config = dict(
    n_layer=12,
    d_model=512,
    n_experts=80,
    experts_per_token=4,
    d_expert=112,
    d_shared_expert=256,
    activation='geglu',
    moe_layers=[0, 1, 2, 3, 4, 5, 6, 7, 8, 9, 10, 11],
    router_score='sigmoid',
    normalize_top_k=False,
    routed_scale=1.0,
    balance_loss=0.00085,
    balance_bias=True,
    init_std_router=0.0156,
    lr_router=0.000239,
    vocab_size=8192,
    norm='rmsnorm',
    norm_eps=1e-05,
    tie_embeddings=False,
    optimizer='ademamix',
    lr=0.000245,
    beta1=0.9,
    batch_tokens=131072,
    seq_len=1024,
    train_tokens=957500000,
    steps=7306,
    dataset='wikipedia_en',
)
Below are experts of layer 6 (counted from 0) of a mixture-of-experts language model. Rows are named router (the router's row for the expert), gate (a neuron's input weights, with its number), up (a neuron's input weights, with its number) and show model dimensions 0-127. Each number is 50 + 10 x the weight over its row's rms, rounded and kept within 0 to 99.
After each expert's rows: "mostly gets" lists some tokens that are sent to it at least half of the time; "comes after" lists some tokens at least twice as common just before its tokens as in all text. This comes from a sample of Wikipedia text that the model never trained on. Tokens count by the router's weight.

# expert 15
router:50 82 58 52 44 58 54 32 40 57 76 30 52 56 60 54 57 67 49 53 63 43 67 46 50 54 69 28 51 42 43 44 60 45 43 30 42 62 66 60 65 33 41 46 43 37 27 45 47 54 46 46 52 44 47 45 54 36 54 74 49 33 27 46 41 52 48 37 50 52 59 52 52 56 45 51 56 57 55 55 38 54 55 30 51 44 48 51 56 65 71 33 33 44 32 53 45 54 45 63 55 49 35 55 55 62 57 69 46 48 45 48 33 49 37 30 37 58 44 48 44 54 47 49 46 52 49 66
gate0:46 55 52 45 28 50 53 52 49 77 55 51 40 48 40 36 45 54 42 48 46 70 52 49 51 34 63 47 54 56 56 59 58 45 45 57 56 57 50 38 52 50 52 59 39 58 57 55 43 42 63 53 56 61 57 48 52 40 43 47 46 50 49 45 41 56 52 31 49 48 41 44 58 47 44 55 53 61 41 48 48 58 53 55 59 64 53 39 44 57 40 46 53 48 45 50 26 68 44 51 35 43 47 51 41 36 44 48 43 64 48 64 73 55 47 55 59 30 46 62 42 47 46 48 45 59 36 44
up0:43 46 49 55 45 56 21 53 59 53 46 64 52 58 53 33 68 50 44 58 41 55 40 29 52 48 59 42 46 68 43 49 65 47 62 71 64 41 40 48 59 57 50 50 45 69 61 44 42 38 70 60 54 43 50 53 55 37 57 55 42 42 55 46 54 48 56 36 59 35 53 48 57 43 57 64 54 46 54 56 44 54 44 52 43 41 39 40 53 43 51 52 41 55 50 58 45 52 55 50 34 24 47 50 31 47 72 66 39 48 25 50 56 38 46 49 53 41 37 64 31 50 48 37 62 59 50 59
mostly gets: " and", " or", " And", "And", " nor", " &"
comes after: ",", " and", "s", " well", "es", "ing"

# expert 44
router:54 62 65 53 44 55 48 38 45 40 55 39 59 46 51 63 50 67 48 50 64 46 55 45 43 45 63 54 51 40 39 47 55 44 62 33 53 58 52 43 57 40 39 47 47 37 42 41 52 42 53 38 55 54 51 31 29 50 40 62 53 27 48 64 47 55 40 27 61 45 48 45 62 54 50 40 43 59 68 58 35 37 49 48 55 45 57 54 62 51 49 45 56 41 63 46 56 46 37 57 54 60 42 55 64 59 59 62 72 55 58 55 60 55 35 55 49 72 46 36 33 44 60 45 46 44 64 63
gate0:58 48 55 67 49 45 45 40 48 56 44 48 58 46 54 23 48 46 51 68 32 69 46 63 37 39 58 38 39 47 50 56 51 62 56 27 41 40 44 37 35 49 33 61 53 40 31 58 53 67 50 54 44 51 50 55 63 56 29 46 37 38 50 57 44 33 74 55 43 50 40 44 69 44 49 40 53 41 16 59 45 49 49 48 68 66 50 52 66 56 42 57 50 42 59 35 59 38 59 72 29 39 36 42 53 46 68 52 55 58 50 57 47 38 38 38 48 61 48 53 38 39 66 54 51 42 58 60
up0:48 49 57 60 43 38 44 48 46 55 54 72 69 53 66 32 41 42 49 51 46 51 36 54 49 48 53 59 58 52 52 54 51 74 64 36 52 12 52 47 60 33 46 67 50 60 35 44 50 38 58 37 47 45 42 49 48 58 51 62 53 46 48 32 56 33 53 58 45 48 52 42 48 44 44 52 63 53 47 55 53 46 44 51 55 45 59 43 65 58 44 46 33 46 36 51 42 64 57 38 45 27 47 48 65 54 58 67 59 54 50 49 63 42 35 40 32 58 47 58 54 43 53 46 56 46 56 46
mostly gets: " Candidate", " %", " Apps", " Votes", " LINEAR", " ±"
comes after: " |", "\n\n", "|", "–", "{", " Preceded"

# expert 45
router:46 77 53 40 53 50 45 34 46 58 57 32 48 47 45 58 28 57 52 48 58 49 46 38 40 48 61 62 62 51 34 56 46 60 39 18 41 51 55 46 56 42 57 46 40 51 46 48 41 51 41 39 47 54 56 45 48 32 43 41 61 41 35 42 57 54 56 54 64 51 60 34 74 57 50 62 47 51 46 53 40 49 65 45 55 41 49 60 53 52 59 54 55 27 42 42 42 59 49 65 57 43 40 58 57 52 57 56 60 53 57 63 61 50 34 43 47 60 43 49 45 58 55 50 58 49 64 50
gate0:54 51 69 31 56 56 60 53 64 65 46 53 72 52 79 37 49 34 32 40 48 65 44 54 39 44 62 47 62 52 38 64 43 51 61 66 64 56 64 21 48 64 45 58 48 36 43 72 43 50 60 66 44 45 41 43 62 50 63 64 54 50 38 53 51 44 57 49 49 33 44 58 46 41 50 63 55 32 43 54 42 36 55 57 58 61 57 57 62 45 57 48 56 40 74 66 59 39 42 44 38 53 49 40 58 55 50 45 46 58 48 58 58 59 59 56 33 55 57 57 47 59 47 44 51 50 50 55
up0:59 56 69 27 54 42 72 46 48 52 53 58 57 53 63 53 50 45 40 47 29 60 48 53 40 56 68 44 45 61 49 64 30 46 51 42 61 36 49 29 38 52 53 46 48 41 39 67 41 60 44 47 48 55 42 26 63 49 65 50 62 49 50 39 51 58 60 64 40 28 34 51 54 30 37 48 66 23 32 54 50 44 61 57 45 61 60 64 64 52 51 58 28 32 69 66 49 48 38 53 45 38 38 55 55 28 57 48 42 52 64 54 69 69 63 47 39 53 48 51 40 67 38 46 49 46 34 67
mostly gets: " island", " war", " River", " invasion", " coast", " Isle"
comes after: " the", " his", " The", " North", "'", "The"

# expert 72
router:37 80 52 34 30 61 57 45 43 58 62 50 55 61 71 57 37 54 60 41 57 45 64 68 48 53 69 59 47 48 28 35 65 50 49 45 49 59 47 52 53 34 43 38 56 56 37 43 54 59 40 52 46 49 25 43 51 42 48 42 51 39 34 58 59 56 43 35 65 46 53 33 65 45 37 50 51 50 52 54 39 46 62 50 52 67 47 36 57 68 56 42 59 34 46 46 40 50 56 47 46 40 32 47 56 68 56 61 56 59 67 58 60 54 46 41 38 47 53 48 51 60 63 50 50 34 56 55
gate0:17 48 49 46 39 55 47 61 54 60 51 48 57 62 52 33 51 48 53 35 41 38 41 42 54 50 47 52 48 47 28 50 47 36 39 58 47 48 41 56 52 55 61 36 52 49 58 48 57 47 55 51 53 45 39 43 48 61 38 39 58 48 54 65 57 43 42 28 57 40 53 29 72 62 67 39 52 59 47 42 50 57 48 50 47 56 40 59 53 39 60 57 47 28 34 47 33 74 55 58 53 45 52 49 49 39 57 72 46 47 48 46 53 54 59 69 56 42 43 57 31 55 46 54 31 68 70 43
up0:37 41 38 59 61 29 48 58 54 33 59 60 46 53 36 37 60 36 74 66 50 48 48 55 43 50 55 29 68 49 50 68 52 40 53 50 58 31 68 40 48 45 51 47 36 72 35 52 49 35 57 52 47 52 59 46 46 68 45 47 52 37 33 54 49 45 67 49 52 44 42 40 49 52 60 56 55 47 52 46 70 69 52 52 46 84 48 49 56 53 47 47 48 50 40 59 44 56 39 42 56 76 58 57 39 49 59 48 51 44 34 49 47 42 49 47 54 58 36 51 55 48 67 46 68 33 49 55
mostly gets: " second", " former", " first", " third", " new", " 1st"
comes after: " the", " a", " The", "19", " first", "The"

# expert 8
router:42 65 50 49 52 55 30 41 37 60 73 22 53 64 46 61 48 51 64 61 71 57 60 46 44 38 51 41 57 48 31 52 49 62 52 47 38 53 46 59 61 48 52 50 43 40 30 45 32 42 56 40 54 34 59 40 51 35 49 62 51 31 34 69 47 55 45 28 66 41 56 49 54 65 43 44 51 53 60 58 40 50 64 41 60 45 42 44 53 54 55 29 47 38 56 53 33 33 58 53 44 56 21 42 70 60 50 64 55 48 37 52 58 44 27 48 43 58 55 45 50 48 60 38 51 39 63 51
gate0:35 47 41 66 45 57 58 52 43 43 26 45 61 50 65 50 60 59 44 62 44 44 40 43 61 48 74 47 44 55 50 50 53 43 50 58 76 34 46 48 65 58 62 41 44 41 48 56 35 46 39 54 70 41 36 49 58 48 34 57 51 50 61 60 35 52 51 52 36 40 61 41 42 53 59 58 53 56 51 59 70 56 63 54 61 42 48 29 40 48 52 58 63 55 49 43 39 39 48 53 54 61 36 46 49 79 55 57 45 46 43 45 59 52 37 33 51 43 53 52 54 44 46 57 54 47 55 57
up0:37 45 53 71 53 46 35 47 54 44 49 59 54 67 51 63 52 35 85 38 62 41 42 50 37 59 55 34 47 33 42 51 53 41 47 51 68 59 38 44 43 53 35 70 29 59 45 63 64 46 38 37 46 51 61 63 42 52 62 42 46 54 65 57 44 44 45 64 42 58 49 63 40 40 47 48 45 31 59 44 64 48 59 42 52 45 47 77 56 53 63 75 52 60 39 54 60 48 54 49 47 57 64 71 39 53 44 47 59 57 29 46 45 48 67 56 52 42 46 45 57 52 34 36 36 45 68 56
mostly gets: " \"", " “", " imp", "\n     ", " hyp", " prem"
comes after: ".", " the", "\"", ":", " as", " is"

# expert 33
router:57 85 54 46 48 38 53 43 39 59 63 37 53 48 44 71 24 76 39 47 61 45 36 45 34 56 60 57 37 58 34 51 44 56 50 33 45 45 57 63 56 52 54 47 54 57 50 66 58 57 46 43 53 48 57 58 60 42 54 52 57 34 42 51 53 40 55 49 54 59 59 49 50 58 36 57 39 53 53 74 42 58 74 39 66 50 46 71 55 63 61 48 52 31 50 49 42 65 50 63 46 64 31 55 72 48 43 49 55 60 53 46 48 59 35 51 50 42 36 34 47 49 62 51 53 49 52 64
gate0:47 50 45 37 63 51 57 50 66 38 57 38 57 56 55 59 35 55 53 39 49 49 73 46 46 43 47 57 55 43 46 43 34 42 40 47 63 54 43 52 75 42 49 46 55 54 47 38 53 51 58 59 53 52 35 57 52 59 64 54 58 39 54 52 47 58 35 28 43 42 52 46 46 37 60 37 51 58 72 57 59 64 50 51 42 55 45 53 46 48 60 65 50 57 56 31 59 40 50 56 54 64 42 55 59 31 40 54 34 64 42 31 53 54 36 32 48 50 25 57 66 45 40 42 32 30 51 30
up0:40 50 48 34 52 31 60 37 50 42 47 58 41 65 58 66 49 56 66 53 68 45 54 57 37 48 47 60 59 48 33 44 47 53 68 37 50 60 35 47 54 41 55 32 39 56 48 50 53 41 65 42 66 65 40 51 35 67 56 46 53 53 52 53 41 64 54 54 62 41 46 49 57 58 58 17 29 34 80 43 43 47 66 50 36 69 45 64 45 47 44 45 43 55 45 29 49 48 50 48 40 55 54 59 50 46 55 52 46 68 33 52 49 44 45 50 49 55 42 49 59 58 34 35 19 48 42 39
mostly gets: "ript", " Class", " Ltd", " Society", " Alan"
comes after: "\n", ".", " 3", ":", " 4", ")"

# expert 7
router:56 73 52 50 39 56 51 54 44 57 60 32 51 51 56 69 38 66 52 59 64 47 54 46 37 54 52 52 65 50 36 48 31 45 56 50 52 62 63 63 47 40 40 50 44 32 47 46 45 47 40 51 35 34 46 49 46 57 39 55 52 39 43 59 49 59 56 44 68 72 61 46 54 42 41 58 42 56 33 43 35 37 69 49 54 61 47 61 47 48 47 34 39 49 47 38 38 49 51 53 55 49 27 49 52 55 54 52 54 44 50 59 41 57 40 37 47 37 61 33 40 48 56 49 38 58 42 53
gate0:44 67 43 60 51 53 53 56 43 54 52 49 50 50 59 55 54 49 66 41 59 39 35 48 47 59 57 41 46 55 41 38 57 57 48 55 48 45 59 54 42 62 59 46 51 43 41 49 57 52 43 48 52 36 54 40 44 40 31 47 51 31 34 63 52 48 51 62 49 59 41 43 61 28 36 72 43 49 45 60 54 46 47 40 56 44 38 47 64 55 28 31 50 37 48 63 29 39 56 53 34 41 32 38 38 45 48 48 41 78 51 39 68 40 33 46 35 30 58 55 39 47 65 38 32 58 38 47
up0:71 41 57 43 37 57 60 39 45 40 45 45 47 49 31 53 38 57 56 62 48 62 42 51 66 38 55 47 33 44 46 52 53 44 54 58 44 25 46 47 65 57 60 55 85 54 73 55 44 63 58 53 51 55 45 30 69 62 74 61 60 61 54 51 32 42 35 45 43 51 30 55 43 40 42 39 42 55 64 44 47 47 60 41 43 47 53 51 51 36 51 68 47 38 51 45 51 48 43 42 46 51 78 49 45 53 51 40 40 62 55 43 59 50 61 49 69 46 46 47 57 45 45 50 39 46 55 34
mostly gets: " 1980s", " authorities", " government", " 1950s", " recently", " 1960s"
comes after: " in", "In", " In", " to", " from", " of"

# expert 28
router:45 90 52 55 37 54 54 56 32 49 66 41 54 45 49 51 39 74 68 50 59 41 41 55 40 58 65 47 46 44 33 45 51 54 57 47 44 51 60 63 39 44 58 62 45 30 45 49 55 49 51 45 49 42 54 44 51 40 49 42 55 47 34 69 56 57 37 48 71 54 50 41 60 53 42 56 40 57 59 52 42 58 52 41 58 52 48 50 64 61 41 41 60 39 48 39 42 48 57 52 50 43 17 60 55 58 37 70 59 56 57 55 61 43 30 44 42 39 46 48 37 54 68 55 36 57 41 54
gate0:56 55 52 55 43 70 58 40 60 56 40 44 56 54 36 46 42 54 49 35 82 41 38 57 43 53 33 52 45 35 40 62 62 44 54 46 51 62 49 42 57 53 44 45 32 57 50 61 67 53 35 38 60 48 60 48 65 57 53 57 55 41 44 52 44 68 41 75 57 51 43 52 57 59 49 58 53 58 39 48 36 60 57 44 70 47 66 44 52 41 45 39 44 43 68 51 49 47 50 45 43 53 50 51 60 63 45 44 56 45 48 45 29 54 60 31 56 59 50 52 51 52 48 60 47 58 51 60
up0:48 63 51 44 62 45 50 66 58 53 64 38 50 48 55 47 61 60 54 67 42 69 57 43 51 34 60 64 43 54 60 45 39 68 54 46 47 35 44 44 49 42 53 44 62 45 48 43 35 48 62 49 24 41 60 36 43 44 49 57 56 45 36 51 58 49 50 23 49 45 51 63 48 54 44 44 54 48 68 69 57 44 35 55 33 54 42 54 49 49 59 59 52 50 46 53 58 57 44 48 68 54 57 56 50 45 49 49 52 48 56 51 65 34 41 67 45 40 43 53 40 44 40 43 67 31 55 46
mostly gets: " 2015", " 2011", " 2021", " 2007", " 2024", " 2013"
comes after: "–", ",", "19", " in", " 18", " ("

# expert 76
router:46 68 59 54 42 42 39 52 31 47 51 51 53 54 51 57 50 46 58 39 57 41 55 51 50 44 53 54 43 59 42 50 47 48 54 39 42 57 59 47 59 41 43 47 41 31 43 58 36 45 43 31 52 26 41 35 34 11 49 49 43 44 42 61 54 48 46 34 58 42 51 40 69 57 27 51 40 62 43 60 53 34 71 69 47 48 51 53 58 56 64 42 51 50 40 38 38 37 60 67 57 71 40 50 52 60 52 75 64 55 46 52 55 35 54 41 51 51 60 39 44 61 60 35 47 53 43 54
gate0:59 51 47 34 48 43 50 50 46 50 42 46 55 68 37 37 58 47 55 33 38 57 50 35 50 59 57 38 54 50 63 43 50 61 60 31 66 58 42 53 44 45 53 63 45 61 38 61 66 37 55 57 63 52 39 51 45 52 50 45 46 53 59 43 35 59 63 52 50 52 59 49 44 50 45 44 35 49 30 56 58 38 52 46 48 34 49 37 52 50 43 46 59 59 54 51 53 51 57 47 52 49 57 43 42 59 60 53 51 58 60 44 56 61 49 40 54 63 71 68 45 63 60 61 44 53 44 59
up0:41 59 45 50 56 61 61 49 43 48 44 51 46 59 60 49 49 57 43 47 40 44 45 37 57 58 63 44 68 54 52 56 55 51 35 42 31 34 56 58 59 29 66 58 31 35 39 66 37 44 57 42 49 37 56 54 36 46 32 46 42 44 77 58 63 37 46 48 39 39 42 44 54 54 63 43 42 43 44 55 55 59 47 40 32 40 43 51 40 36 46 48 43 39 42 46 40 59 61 57 44 35 40 30 37 41 60 47 65 35 41 49 54 61 60 50 47 72 37 48 48 52 47 70 41 57 64 44
mostly gets: "year", "62", "82", " Manchester", "+", "22"
comes after: "-", "–", ",", "/", " $", "2"

# expert 73
router:64 73 55 39 45 60 40 32 57 45 49 34 48 42 52 54 35 62 53 54 47 35 56 50 48 48 49 40 66 42 39 53 49 37 49 35 43 44 50 54 63 43 59 48 57 37 55 41 48 62 62 51 48 44 41 39 51 34 43 46 53 35 35 60 39 50 40 31 63 50 45 54 53 61 45 49 47 50 61 65 42 47 56 43 56 37 44 59 48 52 63 49 48 36 63 46 43 43 45 44 57 54 25 66 83 45 34 63 40 50 41 49 68 49 33 38 43 49 53 29 61 63 60 66 53 34 53 63
gate0:49 48 58 55 44 53 52 45 44 49 57 53 69 37 44 47 52 34 44 54 38 52 60 33 51 47 48 48 52 46 38 67 40 52 34 42 26 42 31 59 41 39 51 41 50 60 60 50 32 57 41 55 51 50 77 60 43 47 62 55 44 63 45 46 39 61 36 57 58 48 72 57 48 58 49 34 39 69 47 53 72 39 58 27 67 48 48 51 51 56 35 44 65 44 40 68 44 53 54 55 41 43 44 50 53 50 43 49 58 51 24 48 46 56 55 35 56 59 37 44 39 46 46 47 55 46 56 35
up0:44 51 52 48 50 57 43 61 42 52 57 25 57 59 48 48 43 58 51 46 52 67 60 64 40 50 47 69 47 43 60 36 45 53 53 47 42 59 54 39 58 51 58 71 70 38 44 56 61 50 57 48 50 55 22 34 61 39 34 42 55 46 65 43 53 46 59 43 62 72 31 45 63 41 65 66 51 37 63 64 48 42 43 62 28 53 55 45 46 43 57 57 57 50 59 50 59 66 42 48 54 44 46 43 52 46 54 46 40 49 58 54 57 69 33 63 60 51 57 53 41 64 51 52 28 63 40 78
mostly gets: " medalist", "′", " sq", " partic", " km", " BC"
comes after: "°", ".", "′", ":", " (", "N"

# expert 41
router:46 71 57 36 45 62 47 25 52 43 65 49 48 52 54 44 58 63 56 38 60 49 67 48 51 47 70 49 51 43 32 53 61 45 60 40 48 73 52 57 55 45 48 34 47 54 44 66 41 52 46 35 49 63 53 49 60 52 46 57 59 29 60 53 40 61 33 33 56 53 41 42 56 69 37 48 49 67 38 66 43 47 54 37 66 55 47 55 52 69 78 44 52 42 57 43 49 48 41 49 59 51 36 50 58 58 49 57 54 46 54 61 54 51 41 57 54 51 51 43 37 66 45 37 53 45 47 48
gate0:34 44 57 51 43 49 44 47 78 59 35 45 56 45 62 39 46 61 59 37 50 42 60 42 37 63 42 67 40 33 43 54 31 56 64 52 51 49 57 42 51 53 46 48 45 30 49 55 42 56 45 60 56 41 42 40 60 49 57 47 39 61 46 63 50 49 49 36 45 51 50 57 50 53 52 52 55 58 42 48 39 54 58 43 58 40 43 42 57 62 44 47 61 58 47 40 42 43 43 40 58 55 45 41 43 52 50 48 42 55 59 51 61 46 63 34 55 49 49 51 35 37 57 52 51 57 59 49
up0:51 45 60 39 49 47 43 49 52 63 31 61 46 50 67 45 39 68 49 31 34 49 52 49 35 55 41 52 45 38 53 59 59 39 61 64 50 35 39 37 42 43 53 47 48 58 58 72 40 50 58 35 40 48 50 37 69 48 44 39 36 56 54 52 54 58 40 44 55 74 29 47 47 49 46 51 56 67 42 55 39 73 62 42 51 49 35 41 42 49 50 57 38 40 45 45 72 60 38 35 57 54 51 50 37 53 44 53 49 45 61 68 49 66 41 56 56 55 41 43 51 52 61 65 55 56 49 51
mostly gets: " some", " one", " two", " most", " any", " many"
comes after: "'", " the", " a", " of", " The", " and"

# expert 5
router:58 67 44 51 50 60 41 31 48 38 57 40 55 63 56 52 31 58 54 47 50 41 54 40 50 31 39 40 44 46 43 53 57 47 53 52 40 47 55 61 70 53 46 39 41 57 41 45 56 58 63 43 53 22 54 40 51 48 35 47 57 41 53 65 46 52 54 26 63 42 55 52 78 53 50 46 58 48 49 65 41 46 58 36 50 41 58 50 51 56 56 41 62 46 46 29 33 53 60 55 40 46 35 51 54 58 45 70 50 46 49 49 67 54 46 58 54 55 44 39 53 51 46 63 55 41 58 50
gate0:51 57 48 49 53 56 41 55 56 47 51 57 66 56 39 54 26 55 48 32 43 52 43 41 48 53 48 62 44 59 77 50 40 59 46 41 43 38 41 53 64 51 45 64 54 41 53 37 65 64 56 34 31 53 47 44 58 45 75 42 41 53 29 54 47 58 55 47 55 48 45 55 75 48 45 64 53 42 49 50 35 42 47 39 41 40 75 55 40 59 49 52 58 45 45 41 37 49 41 51 65 52 48 61 52 50 45 48 66 56 45 63 63 38 43 64 53 53 29 46 57 48 42 38 47 46 46 37
up0:61 53 62 56 49 65 42 54 49 62 58 59 60 55 49 37 41 49 69 48 62 44 45 65 49 54 45 48 76 44 36 53 40 61 44 60 54 29 57 41 47 47 57 59 65 44 47 64 31 47 59 62 40 51 39 51 49 57 30 32 48 52 63 48 36 68 62 58 38 57 49 46 37 48 49 44 41 45 50 55 45 43 51 51 41 51 52 39 46 50 63 55 31 60 43 40 56 51 44 54 41 45 46 44 47 48 36 53 56 53 52 64 52 62 43 61 48 57 53 63 46 51 51 39 54 65 31 62
mostly gets: " Born", "Gls", " Website", " lb", "DST", " Died"
comes after: " (", "-", ":", "0", "2", "("

# expert 74
router:49 75 54 44 55 47 37 39 52 59 59 20 60 69 51 44 31 72 54 65 53 51 63 45 49 37 42 58 62 37 47 50 40 47 52 49 52 57 49 55 70 43 44 56 50 59 34 41 53 53 44 46 52 42 46 48 53 42 69 69 64 34 34 65 47 48 55 44 53 64 42 47 46 58 46 52 43 45 62 57 52 57 72 39 66 48 47 52 72 62 61 40 52 35 42 57 32 39 41 62 53 44 49 48 44 47 48 42 42 47 35 55 67 47 51 36 48 46 42 46 47 47 69 44 40 43 65 56
gate0:46 57 44 59 42 37 61 54 61 49 58 56 42 54 28 52 66 68 67 61 47 54 42 36 55 44 48 48 59 43 31 45 45 54 52 44 41 44 57 37 56 69 56 48 45 62 43 51 36 54 46 46 39 60 54 62 45 36 46 44 50 59 45 58 53 55 52 44 48 59 64 50 44 61 50 35 43 44 51 47 40 53 66 41 50 38 29 63 59 32 55 59 36 41 32 56 52 57 58 46 62 63 58 40 64 48 61 44 58 47 43 55 53 65 38 46 65 39 34 53 60 56 57 53 30 43 65 49
up0:25 50 55 56 45 51 36 50 61 48 57 56 49 41 67 60 55 58 51 53 52 53 58 49 41 46 47 71 50 60 42 62 53 36 43 58 47 53 69 59 57 47 48 37 52 39 52 48 53 55 44 52 28 56 22 50 33 23 52 41 48 24 52 55 47 51 50 47 41 41 41 58 36 46 46 57 52 57 58 32 48 51 47 55 35 67 42 60 82 55 58 51 47 37 54 48 52 70 51 61 59 68 36 57 54 47 68 39 57 48 53 58 44 54 54 47 48 48 38 58 42 52 46 33 59 55 40 56
mostly gets: " ;", " CEO", ".", " DJ", " directed", " documentary"
comes after: "=", ")", "s", " =", "\"", "  "

# expert 35
router:48 70 64 44 51 49 44 50 48 44 64 37 52 63 43 56 36 56 47 39 61 50 62 41 66 59 51 47 40 41 34 62 53 43 61 38 45 55 73 56 62 28 40 47 49 50 43 33 61 60 37 32 50 29 45 50 46 35 57 62 40 35 34 58 62 66 54 36 47 46 56 31 46 61 48 39 62 39 53 56 43 51 56 42 59 54 62 37 51 51 53 28 42 51 41 50 45 52 33 47 52 54 36 60 50 47 48 47 48 52 56 49 48 53 53 42 48 50 52 36 52 53 61 50 27 49 51 72
gate0:49 55 36 49 50 48 56 58 46 61 39 56 48 62 47 66 57 67 47 45 53 49 46 47 44 41 47 54 59 63 35 37 27 60 55 56 48 51 55 35 44 55 59 32 38 45 63 58 49 36 50 46 62 45 60 70 72 36 59 49 39 49 46 50 46 60 38 59 58 70 48 60 54 58 41 40 57 55 49 59 43 39 51 76 58 54 34 73 73 48 56 70 44 50 40 61 36 27 48 42 59 56 50 36 36 36 55 39 29 47 51 55 52 57 59 52 34 58 60 63 44 34 44 48 51 60 45 46
up0:41 48 47 54 71 50 50 42 51 48 45 54 48 54 58 48 76 29 50 47 44 49 53 70 43 51 27 60 44 46 55 60 70 44 36 34 44 54 48 49 58 67 60 41 67 59 45 39 48 56 37 55 50 57 41 56 51 70 46 39 43 51 43 42 57 60 67 60 57 42 67 67 57 65 29 53 61 58 53 41 59 67 59 27 47 52 46 27 47 48 55 58 44 51 48 67 41 63 34 51 37 40 62 57 62 50 43 59 60 50 58 30 39 50 62 35 56 51 63 49 53 55 36 43 38 51 47 37
mostly gets: " not", " Not", " available", " responsible", " able", " occurred"
comes after: " was", " is", " were", " be", " are", " been"

# expert 18
router:57 59 50 53 38 48 53 44 42 38 56 36 55 46 36 53 51 43 46 53 65 36 57 48 43 47 41 63 45 32 36 50 51 44 59 31 56 61 68 48 51 35 52 28 43 34 46 51 54 54 43 45 44 45 59 38 39 44 46 53 44 38 58 63 56 48 40 52 55 50 42 60 69 50 42 53 47 44 47 66 48 39 68 44 55 56 61 56 52 42 57 59 54 42 52 48 36 54 50 53 49 44 33 48 67 53 44 69 64 60 38 44 52 50 35 51 39 51 54 33 52 60 47 58 56 47 53 56
gate0:46 60 56 39 53 52 56 47 55 53 65 57 52 45 62 33 59 46 44 75 56 63 58 61 63 63 46 64 46 48 51 48 41 42 40 49 62 51 52 64 54 29 47 38 51 57 37 54 45 48 55 59 40 57 59 64 45 54 34 52 45 37 58 53 62 59 56 56 51 50 64 36 86 57 40 35 34 56 45 55 37 41 37 52 46 52 42 50 60 39 42 39 36 36 58 71 56 59 51 42 49 40 46 41 35 43 33 62 33 69 49 44 34 38 63 51 45 53 40 38 60 53 62 38 58 70 41 65
up0:53 59 56 49 60 49 56 32 41 55 53 29 41 41 41 46 59 45 49 42 54 47 51 52 49 55 62 36 46 40 64 75 68 27 38 49 58 46 43 37 58 68 43 45 56 39 47 43 50 59 45 59 53 51 44 30 46 65 36 54 53 43 57 40 58 56 53 52 52 58 61 50 53 45 62 48 44 47 52 62 61 37 48 34 41 59 38 60 45 41 55 53 47 50 54 60 39 55 35 32 26 38 44 30 51 37 47 55 43 53 43 42 60 62 55 45 38 46 42 74 68 70 38 57 69 49 44 30
mostly gets: " League", " Qualification", " Football", " UEFA", " DF", " GF"
comes after: " |", "=", ";", "|", " 0", "  "

# expert 47
router:44 85 68 51 52 54 49 41 59 49 65 15 52 41 52 62 44 82 64 48 62 43 62 52 42 51 57 49 57 46 36 45 45 47 41 30 58 52 74 48 73 31 46 48 44 51 40 50 54 52 48 37 50 48 50 36 43 49 44 63 50 42 38 55 41 63 59 28 52 51 50 53 56 46 36 28 43 45 47 58 39 46 53 49 48 61 47 49 48 65 67 40 56 37 37 42 32 48 42 65 49 58 45 62 62 62 51 74 45 36 38 55 52 46 35 46 37 53 51 45 57 49 52 44 50 45 56 46
gate0:60 61 64 47 58 37 56 31 55 45 54 51 32 70 54 54 35 60 35 52 41 50 58 50 34 54 63 55 61 48 43 60 51 48 42 46 49 60 54 56 69 62 44 51 35 48 47 53 42 51 41 45 41 41 36 46 42 33 57 59 43 57 41 71 37 60 64 51 45 54 35 60 63 43 45 40 34 45 32 47 62 44 41 26 50 32 51 56 46 51 57 38 48 56 37 52 46 58 51 47 46 40 51 55 44 53 62 46 59 42 60 52 51 30 55 56 58 37 74 55 27 77 53 65 31 43 58 49
up0:51 50 26 41 52 46 41 42 47 57 40 48 59 24 68 29 38 43 60 37 51 36 57 64 57 56 51 52 49 80 46 50 43 55 62 58 44 46 25 57 64 53 47 36 52 30 51 59 43 50 45 70 60 63 37 48 25 49 57 58 51 41 58 39 27 56 55 55 37 50 66 55 57 59 56 60 53 62 46 47 45 32 58 47 62 57 43 43 57 58 44 50 39 52 46 56 54 40 53 36 43 47 44 30 30 53 41 64 36 43 41 59 51 54 48 34 51 61 61 60 51 30 43 47 65 48 38 50
mostly gets: " police", " government", " health", " authorities", " public", " medical"
comes after: " the", ",", "s", " The", "ed", "ing"